Weights of a small mixture-of-experts language model, trained from scratch on English Wikipedia.
Experts: 256 ReLU neurons an expert, 2 picks a token.
Training: a variant of SOAP for the experts, 354M tokens.
Below are experts of layer 6 (counted from 0) of a mixture-of-experts language model. Rows are named router (the router's row for the expert) and show model dimensions 96-191. Each number is 128 + 32 x the weight over its row's rms, rounded and kept within 0 to 255.
Before each expert's rows: "comes after" lists some tokens at least twice as common just before its tokens as in all text; "gets" lists some tokens that make up at least twice as much of what it gets as of all text. This comes from a sample of Wikipedia text that the model never trained on. Tokens count by the router's weight.

# expert 12
comes after: " of", " the", " and", " a", " for", " by"
gets: " the", " of", " The", " New", "The", " and"
router [114 129 145 108 100 117 184 128 112 126  72 173 154 151 176 120 117 125 167 143  98 135 140 108 117 113 172 123 155 103 111 156 158 115 158 154 163 148 178 126 149 103 155 156  78 118  89 166  96  73 114 127 141 153 108 127 195 154 141 133  97 150 132 146 198 120  79 124  92  84 144  99 135 166 138 124 121  96 145 170 167 147 105 180 127  99 113 163 193  94 107 172 160 121 112 119]

# expert 5
comes after: " |", " 0", " 1", " 2", " 4", " 3"
gets: " |", " /", " 0", ";", " km", " m"
router [178  92 100 196 104 121 142 178  63 139 109 159 127  48 157 134  69  97 128 130 137 108 160 151 122 144 120 159 133  99 155 196  84 116  98 139 179  90 155  53 172  73 169 147  82 121 141 174  87 130 133 173 122 157  91 123 121 178  89 147 126 134 105 120 160  72 156 133  79 161 156 142 120 148 110  89 176 152 142 116 120 146 115 150  59 134 102  79 105  93 106 147 124 147 132  91]

# expert 17
comes after: "\n", " was", " part", " it", " It", " he"
gets: "|", " and", ",", " the", " of", " was"
router [ 72 126 162 132 111 127 177 162 153 105 107 117 118 113 181  84 110  92 115 184 155 106 112 119 106 116 134 140 153 110  46 149 102 135 134 122 245  90  93 125 145 112 151 120 126  94  68 235  90 124 117 144  92 134  69 166 215 201  67 140 139 179 112  87 133 114 130 121 100 102 103 137 114 123 114 173  94 142 116 144  70 114 101 118 105  71  26 151 143  45 134 157 153  90  99  64]

# expert 10
comes after: "\n", " |", ".", "==", "|", " =="
gets: "\n", " 2", " as", " 3", " under", " 1"
router [ 79 118 104 145  68 136 139 222  80 128 120 128 123  95 150  85  97  84 147 171 132 118 127 154 111 136 132  84 106 120 110  78 104 129  85 130 157 159 110 143 119  61 168 132  93 160 130 121 105  82 133 168 125 133 106 138  87 129 137 102 119 155  79 138 169 112 146 128 166 113 171 139  99  85  91 146 197 133 127 217 139 106 145 121  83  96  91  72  65 100 101 165  84 120 128  49]

# expert 8
comes after: " in", " is", " as", ".", " with", " In"
gets: " a", " in", " In", "In", " first", " the"
router [130 135 126 115 101 135 189 122 168 136  89  70 138 119 120  46 137 103 139 150 106 150  92 142 104 133 145 118 129 139  66 136 185 128 172 137 196 163 183 134 154 113 148  84 112 174 110 108  99 130 161 120 123  98  79 124 157 173 102 136 168 157 106 117 152 122  64 119 129 117 147 138 119 108 119 131 179 113 107 165 138  84 118  92 135 153 103 191 122  96  76 177 195 140 158  43]

# expert 14
comes after: " ", "-", " (", "'", " A", " \""
gets: "s", "d", "th", "st", " the", "y"
router [209 158 156 144 128 105 142 107 182  65 119 129 174 117  54  82 124 112 182 136 140 147 151 154 108 147 126 178  91 122 133 119 103 147 121 166 158 123 166 100 109 141 111 129 130 154 188 124  83 145 132  85  88 134 104 140 119 126 130 107 168 121 125  62 130  92  98 159 121 162 124 126  93 133 128  94 175 160 128  95 148  80 109 144  90 105 102 212 125 132 113 169 169 136 170 120]

# expert 2
comes after: "\n", " Al", " non", " co", " when", "\""
gets: "-", " (", "–", " United", " World", "/"
router [108  98  95 147  94  56 121 143 104 153  88 135 165 145 154  71 113  81  72 208 154 163 106 102 158 130 151  93 139 121 124  50 160 148 146 141 137 179 110 128 123  86 152 111  99 146  98 113  61 108 153  82 101 132 152 152  86 120 134 134 208 154 105 128 170 136 130 127  98 133 155 147  65 166 105 103 164 118 109 130 155 136 114 115  86  76  97  73 133 102 140 148 123  67 223  96]

# expert 16
comes after: " |", "|", " he", " they", " =", " it"
gets: " ", "'", " \"", " to", " can", " no"
router [203 147 151 161  91  85 137 158 104 191 103 192 134 128 113  94 114  90 144 177 159 131 111 162 103 126 118  82 114 113 148 104 180 137  79 192 108 196 196 165  99 113 158 102  81  92 135 120 134  16 119 128 101 146 135 130  72 112 143 160 107 132  72 130 158  80 107 162 129 111 175 143 132 145 157 182 135 110 103 151 154  92 112 147  91 135 148 135 158 160  90 119 142 136 163 139]

# expert 3
comes after: " to", " was", " is", " and", " also", " he"
gets: " that", "ed", "ing", " to", "ly", " known"
router [144 179 193 100 127 129 159 154 174 130 104 189 158 130  50  65 140 110 212 141 126  88 150 144 110 161 138 162  90  86  71 104 118  99  97 180 197 159 159 107 137 157 153 102 117  70 151 174  56  97 144 115 123 136  77 143 156 157 112 158 163 157 130  81 140 103  28 140 110  94  74 146 145 152 192 112 124 118 127 195 164  99  87 141 117  99  74 170 139  96 118 133 172 115 120  55]